{
  "n_layer": 11,
  "d_model": 160,
  "n_experts": 128,
  "experts_per_token": 4,
  "d_expert": 64,
  "d_shared_expert": 64,
  "activation": "geglu",
  "moe_layers": [2, 3, 4, 5, 6, 7, 8, 9, 10],
  "router_score": "sigmoid",
  "normalize_top_k": true,
  "routed_scale": 1.0,
  "balance_loss": 0.0072,
  "balance_bias": false,
  "router_noise": 0.05,
  "init_std_router": 0.0351,
  "lr_router": 0.00193,
  "vocab_size": 2048,
  "norm": "rmsnorm",
  "norm_eps": 1e-06,
  "tie_embeddings": false,
  "optimizer": "adamw",
  "lr": 0.0021,
  "beta1": 0.9,
  "beta2": 0.99,
  "batch_tokens": 131072,
  "seq_len": 256,
  "train_tokens": 900000000,
  "steps": 6867,
  "dataset": "wikipedia_en"
}
Below are experts of layer 4 (counted from 0) of a mixture-of-experts language model. Rows are named router (the router's row for the expert), gate (a neuron's input weights, with its number), up (a neuron's input weights, with its number), down (a neuron's output weights, with its number) and show model dimensions 0-79. Each number is 128 + 32 x the weight over its row's rms, rounded and kept within 0 to 255. Numbers have three digits each.
Before each expert's rows: a language model's description of what the expert responds to; "mostly gets" lists some tokens that are sent to it at least half of the time. This comes from a sample of Wikipedia text that the model never trained on.

# expert 18
What it handles: First pieces of proper names, mostly countries, places and clubs, often in sports tables, such as Tun in Tunisia, Pak, Port, North, South.
mostly gets: " Ju", " Ma", " Tom", " Hol", " North", " Che"
router:134174075089199108104201135114107145162134143121107179090086143107139071102076072088124129087100073190140087197109103099159075169124141120161107193113093171124072118123114173124128142133165152117152182139113157090190136175107166138220136143
gate0:117144142119133158087188116153171185109140149118060178094120118096124135096112117099116154116089081109096181106094122153093111118189107130137126113127148129111103173108172119070116081104151181134130134105185084109210118145089111099121195150
up0:070061133129121156146137120123167194153135139162149115153135163212151110139147138117094143151117164101141074159106126106083121126116075127111108098120138101183096084130091116103117087144142052172210085107139086152176097099143120131074135119
down0:104144147102155116105102146099171106143094150163178120138173198118149111113139131146100155148160146154151175088120125120161162101156126139142069125096142079113032137147145099125110122107087151153157071144070103130165072173115129122143134129
gate1:144076156149134143097083130135068079106075111133093144115125140071161119063090072078147136057128159130085165157120109123125196143150162117170188127063060187145135160144086124135149172130129138108104124091156111090095192106125155167177123142
up1:105121167130177117145172101129106076144119142100121155097126134052106081124086146165058094142117151120110154165140178070062109093156145055178123114081097167135159112117154157152159142158192125148148178173121120155153146144126145186180129122
down1:122140151085144134107078128148162093122142092141120121187139146104106110151144154132149147060126161118078089064169064163101148161104114144098112137164112216105129160123155192143082159176185152181110095134149105146163129086111174102079147155
gate2:154165119133184109170166106133177126119169108129128155119139122153194122145055080127169131183136175144086145185089180079121191126199089123118144112111122194154104129140130159108159145144170145129139151160043103130180157164103125156201107130
up2:070177104142110165135080171107068078198107121060140106097124127176161140045177133179053107129137108117142139114150090096141115147090155152124137110136159121116133101169114120099121135132092096143123100121139173081069091163131144153087157068
down2:172120177146142139140170153129128140103144141166137142094129104082145149086143167170094094156147110049107101173116117078145096121131157160087117150133172087147076082141131105084086123017141114132123110136115105106102118155071158124106164121
gate3:127132110111133109093146092132087047161115102130106120108062088160180162152101099164123187173125087153149092178184126141130146101091156119117153143131156113038108157170127114180108092119152065106050147133108113101158127149141121103101162175
up3:132195083142122231104123161119159165144190131149112148145059158162155102113108169105142161136149073093130151089111188109126111126099182142045139084137161169138132156106109113124124118187114182127084145152119165131112049145089093079102145079
down3:138072120145197121069066104155112130171134083116173101111147121082133152148164161118112124113172080115134183119141131182104151141129085130095097066072139144123125101120068142174232124104127148150088139114144107142055104118132166119116123079
gate4:184121125128092142178118133118158157114132159137126148150106156143120081144122141129182081089153148121092122144096122124079103111127184128102026146143109158152104098136161202190159145076120201151160087167137106139150068141144082121104062122
up4:097115121100125139144113131111109120159180090149121087146131124134153109175173112138149108159149100078115111119151143160191114128136082141113203147152137087065116114112103107084181081157124123107059131086117108135131120124073132106183206140
down4:082117123122203126145139131090154160117129141158149148139126136128138159148122167126136084139132043167143142136167153130140114070131123150133093121109187074154165076144143151129164097053171116112104175130127062145120126195156143088165142175
gate5:147166126075122122126085179112130161128177168194111151142100112112199098069102154092079138152109109114148169183199145155156167142115187177110155100163166117094085144089119082205152155114123146116139139148158122134169091181116085189163091205
up5:114114156149102076116100172100132115109161139125156061109155149175169141175111117126181068085156177064132185147167103113138133089111082087127129118081152139078117106153162155148154117108173066111166102114067067096134157106210153131141157071
down5:156119149133147159116139139128172102090105092179223133133167116118188111201092079123077118203147107129171123110121205146167151114109120147180140124069132099109052119118067143088133129130119074125125137157150125140123107114161161125101113145
gate6:155165069114122119156120140142102094136153189118097143113127101141080086088188116111134122141135155138137135159128075137125107120134155112160135107154091146134088093139092129131153155118116201103191132141113100117120035163079091139155177112
up6:147108185097146164160133112112106167116089076137197129158162169054120192156082148199136152122131121158117115087138147102129063116134127164149098161131188122101183145153153110109112151122115131127076115188155126146080125136140153078100131140
down6:152136154101158093127133110093168104166164169099113089072119114153144130122083172125140124138099177079100056129100142058124138077071156085196142123116121172101105161075159087137088096137068067139121190114069148106159126134109119142084113202
gate7:124140120144139095106161101137155119115130142154109162134067147107115143128105079060102157149138098173067121121142163215107152124159136117178101135151083192121133130094155173199092186139117124128094178170084142107144159077142147123166136134
up7:105143141146136135093129164153087175132160195118094145068149166107108123096157087149124131096113097173112120104070122121149141136088055145170054171094156079121180134113108142026126124130151101142162069140111147149121137135123139090153150188
down7:111114175124187152084114109145140152119100155133125125149156162085100166092110160193105201168136145120140134162080095089090143067148150135107140145108130161088085166126093104106161129066118095147151172154123115143132090142164081216102189126
gate8:134195110090111178146115151100097114169235101113079135133051139149122132067119135161186083092152117140074130198129092065174099128087160170115118183105085133144115148171046142143141118123141168088141133138109113103100105111085097150098128114
up8:125137115123121207111142106116099107111205108093084112138097144147183134069137103106158116115162132139109155183119109080144127126111127100093165151039116099162137166109027138117162084129164094084099152123155111149171120128039137162071168065
down8:113093095114061103126152149152109042122185081146125111096120121162168082105114171088173112141111153114130108092093120177110181178168150117139117137151146096140051176172075151182089145171115121132131106151119196134183088129125141116168138097
gate9:138117158128123122131182119108123118173110133087121156060171133135102101106156121140090125159117145094192060157089087111118179163092092184210145116102118135137084079150132063086120135126098131171174164120100085094130082142091130093165193131
up9:152148133157136114125195123093193094215114114093130121071184104123053128118145125134125124152098134131189075186087149123095120152135101176152134072112100112136115148156140094096158154147131150132179104194091065097113078147111106124120151081
down9:141082124152068144120111162133094126149111143145148098073189104112119116143146155149169174151164147175134097145055112040170108085158114176103101096117159115148215058127112164153080112168143126116142153141112131094146078146087150109100149083
gate10:156160092117145103085098168132149117158165080099126111154135082125137145142087133133107106075073082105143136133152155082106150092134108109145106179094106165131126152126079145163146169095173104122155099126137131144190177133118061138097094118
up10:132186127124147123124197118138111149198145089121077096170129111168170074183139103157056110113087096057118140111134119136131166124123127083081139123127166113096143134090115170184149173137146102129152152133108148100172159146129113127136067170
down10:148144113123125069126124119131143142119146166066160123156179132167180161131060143119164170112089074078098081187124157107182178165140152089146113160195089113067136142156104122143146103137146147107123124103120174140128183138184138166170122182
gate11:171128066132098112137125108100214165152182154131079117115072154109108120114138136129198100120151099158097201135091103121160133134082124129144142129171167133132096088115180089073157093120063198097155128127094090118148133103067121162117184079
up11:152077127125120182073100133131110097153121179137168163140152168131116087117080132167235135100141214112108110155084156129074080099150114143125113161159131140153119149159155123138137144115135164136130137102094136152100152092087131140163108164
down11:086121067094144147106169160117092115132060087146124127125095118117146052090081156159168067118137128150106099190125122114136088156168105104080080163168102114116130080076166132092119143146098133101105151155122157145136085075153102153117138206
gate12:143143100122130103162109089154107100123129084103128158128129165098067170157117091127150111205062154138131104166085137159126119152104144125141079083132117166125128104160115115108160079155105181045095191113174157125131179129089113085147149097
up12:139113130119150141161118108141103184139104135128194135146156131065104137140110107100138117118152166237152172169093119115135129142139070095165172189116164152168118113041177159052130139116151096135179130120160119081162153128120118140064161127
down12:157136135114096065118124114112176158133082151138101128152155105140137115078151136170143131088128164076132115135127153124197118157158152112130131139126158114077108180119153150208128100094208177154115140179116104076140153130037143105151147089
gate13:137133163131182127130159109079113105116156122095115134148086147219133126137090156167115147127141090172141126094162128078099188157140106116140128163087112157122119083138145149083178166103148141161161108078120123117139088171174143101081104119
up13:121096092082095105154135193128099156113135137135107108203140108138160189087131082152127149122137121128120130151173120150120150090178085081161094114198130169184103138126145149188108049075147132101101143123105135136130176066108095158090191165
down13:114129188143096139117137115120097118150159110168129114150143126202127146123149107156116088119199163110104141166138075135101119071117087117122100135129166092095157130167126118154155107076109205164211085134116086123136137127161149170145124117
gate14:150183162091147123115105150125131079129105133115108145126158160167069123127128157187051114150096120155164089158148104146112132150042173191164113085142146119137095139213135115162130181137098152100123131138111136149082130213126167083176097214
up14:078154129083162138142098172130167179141141143108147171121125119162109112137124151100102090109095128157124115097114126140091120141097150218160114095110143181138101140147183104170128176136123125077173144071098167092124132130097116132137104195
down14:090158168132114083121106183095093143165124164110102146059192132174114151094128120105141104124119029139076156112120100137128141183170152127106149105158095145092117110173151065116152155149098167088113148123135217139095131086137152071146131119
gate15:128097131145136128124145088122140101136146126173117127120161175159197129119105073129120108113137183127115186191084142125120134128109065114160128113096108134147107135109174130143127162121081132101146133135098119127137143125071228204171131093
up15:131136125111103082177140157181158089092150115159105106103121103156108138072121137121128129127167115097136117156148194143099191129169125188138103113083221138137123080196134175192166143112139139146157160083110103116110109127092141126145105114
down15:107084185125135153149169134182130090131115080065120132132106100150148132109083131118116182147109150121123095124150105077096167198129193074199143113153093182120110121131108138135179177117184064131053126127126148183151166120124145099104152131
gate16:078131104146166108157163133118108122123107141094150130116070166132134139142141081120151094109074168098143146131104128099129157150120234142132131118080079198133126097182199091082152128124174107059182229129094120083168117095149145132052150090
up16:076128146136165133179170091133197141146093130171113143116119179101133110110142080085093068103095083157088148159141098111139180169094163136072111176115189149127091125090200153125201145129100156114167138157145094119174072080167162135076149145
down16:138157118115122074137114097148131126093090168175159129122162133108093202041132138118076105117114145127103124187022128140162159154126150146102146178090136165119099174120110079164119174141162140103211107170145116130060125089088094140086118129
gate17:137163082118133122092150146099179120136180131146110170149064182206160125083113115114112140115077098109133162104181135138109168130098124122106137085136174188146070118082152196156150151103099137117122159112149131108151149115119107194136069165
up17:146086158115133143179144100151090140073065155129137093113167120067120149142137187168134148125220136153124055131100139154108119147136074082151087203116078055113180089171135120126140139119153144135159135113108104114147072130145144078105171153
down17:103140201138141148124143124115130091119141152183154137158123110138089048166108111146166131078155142143147129149104060076132119064120132105159079106161129138147154133161146140113098083084074199163161188063175093111154110114125178138117145133
gate18:126169109128125082137149052147217143107083156177104148111109180107113127096133072110156145110144117134070142183134134135128056110099075101177048148118110121090108127111160110121126090107086163136144182108086100110128101198097098128150165149
up18:101165114085110120168134135161134155066136125089153133133112126133135151127121109131209141135147105122082147104143161135125121108133058097172089141106185141118121118170099145076124085107180089098155121070092119078160137159141052106085201131
down18:112128166147134143152180135168111181100128154090135093136099174121109129137130080118144135137101193083146138107160151118110154167125111076181107124076155107106094219168129137121115085173129144136083101124116107137158172106171131141129167084
gate19:115110079117119133129100063151188085082152122113084188096086157102195136137154165098101112098157112108113133131127147087119102139177114095101122152091124077092066039121102155113143104105160140151139152122074084101149058134132082172146163180
up19:116136132090130111149112180140142148132120092189167113137076131111108142113096113132146062090127088154123125103100158185165138138098136214162078174126150128126156134160095095102122173124155150080126117140141144169139130122127116056102106138
down19:146132150172129092124182101145104187195090135103139113155102182118095123093109161097139068064055113102096158096112082120092085155137173133060163176136136175160133132082117144141104135145149169129129193063152170123107115138100151132192142140
gate20:146104136115115134149136052133146098106143149115125133122127105159117143071110093098148143118139148089120194105090104092065081105121132118142130122145121115153089092139123147051094121101146159145059184140163072106183046173044112108146154147
up20:141159121121136162145109164153117158084116114142214117170130142118101207092160094118109102117123117115076116078106099087133112117154125159153118117130132148117121196072133116127127119114108143176152156166168111112124166108098109074119125160
down20:145199160162097169147144120074091141113139138084120152151136156176114128134121180102147146124175112081088148104118156116106159069109148095141126177130212191111127154078099141126144175107162117158145149112161137152085085134145131136117112139
gate21:091196086074141096104135116104104139138149156156146164118066099176128121118087119162113089077147124160104119115163047142138126149092107112143075147120082178099159099113180121213120120121119133138142138102064132122145089116196111114172099204
up21:146085107163168101105110187147145092084128180182140076169162147139209113096157090151083151102138165084162104127136171134087151097146131129138103049098151120189120128198109116130123141138132090130111130170138100131144143104091187126134151146
down21:148104176150143154136115146117147099118117106097130111114144169120129145101144135144107155136100116135152112105128145136094161108120087175109102108082108093084166032138122141123130156139137130056095151212155166099139091053156124127121225091
gate22:124127141099143071102133138089116122160140152117120152092115073157146160153109089129121145116096151087111110172115130124157152119150079160192125169124143151149147156069192095079083137114116174159152149146133113141148144151087107173122079173
up22:171108089149114117132146143156093147106164087111138130170184127128144156107105168154181136074125134156120104085096125152076088110073147112144120139133106153137128116148090139119152076155177118138136064125064147145075121122142113119151154081
down22:099127104115125093170169113180114176129062132116178144124170110107107093096113149070135088111091117162179083119163133087098149107110102102127126138122087112117143069109148095141115147178069125077071101133117169172167132105142098164127168110
gate23:122137120166147132100142110121216095140140119086144111125121124134147142134146201111151132142092106209147123159152128065098086155162137119149118074143106125128103192162105172117087137141124132102106123152154135106161111124107116096134179156
up23:117112104138139079088142084153134091056106212154135151132109126078125119086123143123188127091146092185160091107134091169167109145098122130166108110081078133170184106170165161130126090100073152179121127165150141104132122081134149097140124142
down23:154140061166069171126138143155124075117123135127168147135102144169089185134079104127133171157100187121132137140131093086133121110141154103157139146133098156144176141147196176124101115121098095131106198144050139171075156097117118115089118088
gate24:168122117118173138128192110109174074144144121159118116164106115149107150168116103114104118137132117180131124069144135118101055151135173105077120154114112142150135108104135162121124154098090171103116153172141146119117094150118196183145107182
up24:147151096143133095107170154122141104186135124155094139125135075174108151140112061092103143119121105154096113044130122095116021127128168103073138144096120118132151129077112152082086136132084132137093143176076161087110127137138163190139127165
down24:091083113115160103161093165113182173118126140136111148110116168185111161183132095107166144159120159144132113135148172114129126202115087054093107116082126061156113156152150154161129100119131060118088101186133119119116145141075075098074109156